Below are experts of layer 4 (counted from 0) of a mixture-of-experts language model. Rows are named router (the router's row for the expert), up (a neuron's input weights, with its number) and show model dimensions 0-63. Each number is 128 + 24 x the weight over its row's rms, rounded and kept within 0 to 255. Numbers have three digits each.
After each expert's rows: a language model's description of what the expert responds to. This comes from a sample of Wikipedia text that the model never trained on.

# expert 53
router:125115134151116181146133100143157127144145109133135108090146120139156111140074117156119159143158143104106069159174091130051088101166114136120099128120170134127139139116117122133115128136113126
up0:160159083116149148151098119155107137123127094121104125103137131098072115124170151125095105130147107153127094099085132151130139142091178130133102144129107103089131122194085134111133183142114119
up1:118115118132129101139097122175117123141105140128121142127106144136124130137140175166111165109117126131145129090096131121163135119102115104134107119161122110117163148124088134082100132117120150
up2:179094124140117131127079126116149120139085139129125094130137121153131138102121114143136173087099128125180144125157161161128086160151122139152128112173076109153120134088160139118111156129132162
up3:081166143101109097111145117125170145137136165126096129113145140126094135133107140140118095158138145114079138135130110110138145137150115137122133122155093132123143093154122114156131117100099103
up4:098102116153171133123137143089117103155153140117103157116167154117131125140095152124112163134132154076139132126109133137111119151159108137091122092126103107092103076124100153230116130148109135
up5:158123120174180112076102112164090101125126089080152079138133133096123141150184132160136092138158153186151129121126131145080097146122125121092153136147135134130146185153140153106103094100113124
Description: Prepositions and articles linking a person to a role or affiliation in biographies, such as for, as, by, from, served, appointed.

# expert 41
router:119096124112113138150176105150147145111089184147131119131086198116139155161134151148145151128117146146140106149139144108121123094175074108144124141120175154133153161119098094114098108166098107
up0:100121131108095102127128096138094150115117076084139120108146104106121115136128094114159152136118129124135141114128118146137072113148155113139174164090154125120121141121072119149113110104068085
up1:119131126146115153147139131111133098159127135175100130145140157140152087114139140116146097146115127109116115137149123105123181104133136125144142119139129130148149163167148126101126126077120167
up2:146100166117126133131162160156082165141076140112122091109142124144098114083120114167104130112132153143095143136129168104123133103142147199114139104111102185114138130116130100096119108159106141
up3:127151117128145155138137090130126139141100139125140156118133159159115124111087140112114083153134168159102118110142145092145138147127121140084095093150112141074128137094156146126145122102142126
up4:124157111149116175136158151127087128126146155134116139096122176148122132138156143091129123124114155126122104136119176164116083115121151112124137136162144119131153142085130119101114128123127175
up5:134127177130091134135152133097133100147186121113118111127121143089109087144129181115151121145116139104095124130095126107136140126161130051127114149150164105090151151083096105097108125110155147
Description: Apostrophes and short letter pieces inside proper names and words, such as Mu'in, Hus, Bros, Sper-andio, Qur'ans.

# expert 39
router:136139129116106175165142086119166110130107180141119082106095155141147144156107154101097151159127150153118114133129109124077130082158116147140121064122115139149143148098129114125117103134098127
up0:142147147144172124148153099145102074163096126143116119155117176113148132136115110143108125142140087135093111103128148101112137137125129107128151130113097104161125131140072090123144106098165137
up1:125110131147116094136097148105185093120097135130126154112100157099128152080136124105128132101095129097116122103104155103140110120102143122114182109135129154173091152108105137105163088165146068
up2:154106103151093126138146094110114121137178178124108124134087126157169116103119126086161134176142160120141114107145110077093153126122192169111098122111130116086099154134112130152164132136134192
up3:116113122097100188164137098151077122119153164109133126141093171156134180099149152126095163124098151132120154102183134154107150112151102108116108123133082153104095138132132107143143133145147109
up4:127138112147101160105116076086124114172118151158177127145105171125147113108185111105138133145090104117125155191146128126152157105151121136133115097132102112080111123164121129164138140145136116
up5:123093138155090122137173126132138138160177159113123150116132126153127081142140140114134089145151125137108135149114090139091138105125159120115116132138121097140122183122130105150127156110095106
Description: Commas, closing parentheses and quotes after nouns like album, song, band, film, as in "debut single," before a title.

# expert 26
router:118126177115086155126135105150182104136092156137141126125085121145157167136092149152105132138127157095113106125145124100122106103178124126122139124113143114137146134081119133136113107151129143
up0:146136155142113129136115139135120130104122147110132156076124100116152112152134095136131114149121160129120152114101189101123109152140119117177163149138106137134144122131132103136132122096175114
up1:171160139105068166124121105114128132132144147134144137138133126082105119080130099129104158099187091138103118128110117125160115102104127131133145117090106097154123108143111134128137136120144122
up2:123140124094154127161138152155157100136117123146175107130117116101092116158116141153135138131116128123121140134181121168141130092167121136112120172159131124127139091143106145103158173134110079
up3:119145140134160120130133117140114106140155149133121135111109121187118126135123144151119118130133178104097112125142096107084122119197116098141137154145089103165119131080138128136111117088129140
up4:102068132119122107104180115104092097089155151183102134104136141133119105095146106170119101141104125095091172109098104142131115146126143095130132105087133120135150154117084114202120092121112145
up5:123127144124141150118126103136132143113135161112148155121114135140093160143140137116143130114185155147126149135102146109103121136109133093170114126126174133118142140122105099126109128121085106
Description: Commas closing names, places or numbers (Emilia-Romagna, Italy; Leko, Erceg), plus endings inside long foreign or taxonomic names.

# expert 21
router:116108107097113144158112094177167161120114165142112110105100106129155110122093166108137135135171140141120122163123114117110115124146100181173105140135139157137168135113119084132116119146119121
up0:144101124126128104131152064128105141157154145119084142131123134131134112093120113129076126084114158139143124133155155139125073091122120152150159103122152102123128147154149088120153115076190118
up1:110109156130132127102117102136109122111139119151145175162139151107126130137100148164141117130128102109123147149129115113158139132088102136146102106185123124104152116188096141125124105184136143
up2:135112119090119093135094151133143113097132139160111163138097116135148133083099097126124161073122161104137116145123114154125146148105127153121108165124170123093144145084137096107113162123138141
up3:098149151150130119139136084110168122102123144155163128131147162143158120147153128135156118134146132110132138122125139142126167107091146140109073106159132101141124178153121133171103145116115129
up4:132121065141121150097093140159169130131114119128097125073144085125113128128101124108135130095133129130157131129065159113110057126131068108139118118167112152115135161116156142131120100136126151
up5:169134102131152145132138140130148089119136135117139115112089088116099122136124161180166076124131135146111116142090116095139109150133136119146141132138114094098153133133153081100162127115126127
Description: The, its, their, his, and possessive 's opening a noun phrase, often before place or institution names like United States, National.

# expert 38
router:091124143129107123125144127182159110085115129160117103113123144143148116100097144129111149100112121125096125129164090145128095098141145129149105102140157141124164105127108123165126125163129113
up0:082112081128154086146132104111152134114138139132109119108103140093137121107138137108135119134086123133094139113133154153114160121143160149137112119117127158139131107142081128114111165086173161
up1:168144164151121145170132109173132108122106116140098136136144180090145145127118123137138151110116121105130113117133120156165104109102139156139129161111101131111119105160107108141122107081104090
up2:136075151163194116129161144164145133134131103133129097129108079167154179142138120154122140140085128129105091154124120140107099151164122129118113113115102135097099093088101139122145147149143134
up3:157120135154131180122145131109118136120156113126135121130136122110105101106133143188150130139108193109143135100150109132139117130090157117141105116120148064096147151107119160129126150145147077
up4:134115166115173102102170096142159156166118070155160105132170138181162117127086141137090148140126091092104129124119128179124154088107122134185154104148109170115086164172103095137120145111121102
up5:145112145143124124155138132150172097141174099148119130106118137146082115133100146184094082125147146166095152146112097070117122124113144139100125118155085121115114117139163134133101188101143095
Description: Tokens in structured lists, taxonomy authorities, database entries and vote tables, often after a pipe, colon or dash: ex, Total, uk, pp.

# expert 27
router:110107127133097152151106124148127121148123141143136099109139158118208108137118132115133155173135126130118131122162113133120113102144129140156104142134135184170154128140147138155117079146115127
up0:183118142133120165087154142089132105106091111143110127119128122156163089175122146091142152091144147107145145134127087112103124099130126144169129120139098136150144135135167112113160106071162156
up1:142085124150148140106138162123137126099158138128148085095129138087124063122157153130105125055158100119145135128140117160185130191110125156131063095152165118172102149140128117119131111175108139
up2:135104117148116118119111079156137102165173105113142135142135129108168092112148131096134123144127118074086113133141095118098152076131121144089113107131152154123095152096117140161129133110159116
up3:132133139128171172075125172110125106170136100121128101122176176123143139089154132147125106182118132128107095126163114136118111138180128126121086112094169171112157159061111095156085112171131127
up4:127088088106139141106147137119117132120132148122139118128135129132197153219130120095112095149104113092132112144146187120121157110152130134183125089161117142142165161149140160112069119097108150
up5:130145130160152139135131079121149114141138120120113123127136117100152107115113115144147100113165064093066099111125116144115130109116095100121135151148116140075144135130165168094111095135141102
Description: Ordinal and ranking words in sports and results contexts, such as first, second, final, last, largest, and "4th", often before season or round.

# expert 3
router:063106161125100129140135130117146151132109157156122118093099129154171151134119158126124125149132148128146120138155096127125140116153125127150114115107092145131126076126095087119107107170127108
up0:113093119138171107121129153116106149132125127078114121115162142108119132154141144094117107147102126168179106122105119180067100145121099122131110124103072088157114077180119133084099122090151098
up1:126111161133149171132142161144126106132138128105128118116119126127151111155113106097149123144168138098131126109146123126151124157119139128156114140105159131125163126154096113126146134171152138
up2:140084191171148179087094123165176156136147134125128119165080120135118152102142152135091159160119107144127109134137105128135116109143100145145102134114113163150105134088131145092125127148150144
up3:105118151120134151101158121127157149126160137134112145122174127125185143075173154120119116140148144137131064125115115127137106144129130085143154083143076103154110130118094120130154136126137160
up4:104118127078080163139172077116136121119129097167181124084119137168179151117137084075142037186113110105119180130140123118108124149122092110116173121154151104109089099112141117091110104130134073
up5:120132110128112170130148141088096113143117164111101146104115147134080111133148147135126147088113134153147141128152132094133119120115121110132167156091143158096084094123139144133151120082118133
Description: Function words in quoted speech and informal first-person talk: negations, auxiliaries, pronouns like not, never, you, could, isn't, Hey.

# expert 32
router:106127114111097125159160096154146127115102139137114120110105162143164108106116163109076135141152158078127120156132093182080134056145107173147105111132127142108123092116122129122126114158086126
up0:104159123122118113130132074150130119109125144140151165132162132157152129112114115133178136122098127140109135139104151154124135105137118146159124090114127083168144077144094135175117158122150109
up1:131109135115139117133091118126125178131104134086148127100138155116156133131113155120111147110191145142135149140139057131144079090103124128134094144131129094109130121140083124138117104113120105
up2:163106146088120115139135118151119139122143109096115098129136132133137155123092128101178134114136189122134111119151157157124122127129139106114118151139162192168132150113133141137135110116101115
up3:108137140117147131127157157157143113101156127105126134119151104166088098093118138134090130074106145131117115147120085148110170111134132149100122149143099155128121123077111123119126096148120102
up4:143082133174135128133173181122089162110135153147104163085118117124144132123141115113067143128130112099130139113096083181123143120117113139118132103110114098080093178134093111126144128168126156
up5:125133192141098134128118134120165176124145116116145138106093122147097155125127153118086119156136152128084131149129120132135124096149120149188179104153143114138133159111168140080151123106109137
Description: The or a following verbs like named or called (named Broad City the second best), plus its, their and word endings.

# expert 25
router:106107159150141151159153139136147168123119127122082084111134151142142119163106192114115176153176134129120086148150095174139116107141096119163103137136120113116159133105100111167106124133121118
up0:107142108110134096127095111096123103145128138116117134112117119087088094113118155121148155145155139173124080118116118133143129098127126128159133102150095099132115116128142100146127126129082112
up1:152113107171131126195143148110077156093094127118138151101102130092162101136087076147124169085098127124130071093147111111133115125099149149138129130127116084144141116141115071136122074138145103
up2:145109134145090105091108149150161114126167107177119102132116122110174129143169101115112160142118116120108133141165095125144131099152149136149061144111108165152113161108093104088115166123116113
up3:127159156119141134124143125131171133132119102132108145107114134105130144148132180174158121099128179130077144086163152098145166142115121130139131141112134157138117187083133097102147115054119096
up4:156141109146107134140159129117161104160143113148125118131135124090198161130117106166084128172151120131079153127079141141159125134135144142140131104104100130142080135148140160184108144086126118
up5:135085094140160100170103115114133153129140118102090117115149128109159116079102134125084099108117079126118121142146107143133140113106181130176159081181115128068124124091204141155154155108100143
Description: Quantity and degree words in running prose such as more, several, two, other, as, most, plus following years and of.

# expert 23
router:114115167177077137170129117116136087074130156181154122131101123157173089140126151148093135131128168136102132129169131153098106091140121101158093111133157143129125150143146116142131088136104132
up0:111166132162118113124161144081114078128122148137187145127143130112178121103104104131112149155110117110132136101152133154109121140138110136123144110113114131145151149123127078182178143150145148
up1:131107139153135142138120140161108105121097161144144123112153132130125093106116144127091125150149135122147125088141092136130159095132134115149133130136107150109155107139128156089115076155165119
up2:122155114163116137136180157137149103110156147102119116120106133153139075130124151178099113095104148098138087167121113137117136141140139163088103150169148112086073120178131100153118141124115144
up3:128124127200132158178086117112160145146104124126145119110136117140137136135120154122147078137155143163137092097154097108150104093129146161148153121140123153153157165164075184120123132123089112
up4:150158144163140086131158119114124078129122123141094128112084148109159129106102130137100092102110126107128127157146160154078133109132117154174164084143098145122101106158137153101085135160139132
up5:124144142135110132133116110152136139130133125097178172144147155112141113132096116142091134146157160143114157167132147107100125054118126072132125103160114152107105129149133110144127116141119152
Description: Articles such as The, the, A, An starting titles or noun phrases, and final letters of foreign proper names like Romas, Poprád.

# expert 15
router:134106123110107152125169130131124100070079126133155139096164171128169102133113161108128130145122133132117150134143046134125112124127078114134137089123145142143152101116068123150149102149083142
up0:114127134126128119164116132171106104149171129143127078137196160088146129138093135109103138130149159142120124092137118161142112136128118119130105127128097156150154172154100114145103086106184134
up1:146065113141164132137173156159093121178104135135163138104109130126126114120117122145098122142115101110107125117150127076131161085109088103144169116191155139109155152121104080097134142137094070
up2:152102143109110169117172142121118125099140117147131144146137117160162098092101141124087092117106100110117104169127111163131142139172098161119134103157122168172139117100116128155122157128159129
up3:068163163150135155166067137122131133110162139148164118085180090142161136141098109150141108140137129145108108104137099114129152106139094127132129137104104096109173123140139134120191098150130133
up4:130109131125135125129158106135127082128139159140125136119142106122165104092125118113055110127105128092157159192138128132076136148135070112146120096159129124085126155136121146098145113137125136
up5:100136134087155110103129171121104118139149063131148141141108160070109122107130146144095164127113142114114118132114091109137123106118136108110153118132206137110144148119145134118118131140149166
Description: Articles and quantity words before a noun phrase, such as a, the, with, per, number, several, large, and over.

# expert 54
router:077119127123082171181139101133146151128104136115118090050110142142136148145091211126137143125149163171103143144123093127120141101132098137151095076132146120140151104132111078199106116151071129
up0:123128156139136112191110158141078130074123091139094112117113130082087122126118126116124147118117174150134129131132102131090125107134096124145109144145126119109144150110157067112125103136121112
up1:155148103108099139105100157168139146109097106151131159139143182139118145125126127132093134128185122104137136112120105110143191094102127121115118135139136133131139157103098160137142102146110125
up2:110113104143127130153138123182127127160125113102160107128131092108116165137090099153133154118130166149140100127124120147160116106137157132164111125149080146091140130119120144119117149163140127
up3:117139173114102117155134133142162092144095141089125116136135116145140121137101116185110119103076119104105117140113123123141118082138148134123097134117112124110115134121137127149120134090066098
up4:146127113136126123128130166129147123118130149150132125112117135104184154124133115147129098133075132066144123094117119118099111131158113121072141126161118122118116113121120118133133111106150115
up5:134135171153134127152134153102156170079164172109134142090126149127065116109174087124105100160150151174114136126179140070117144114143133110157137133130145109097123135141107144130143165126155120
Description: Action verbs, gerunds and common nouns after to, a or and, such as control, support, make, training, cooking.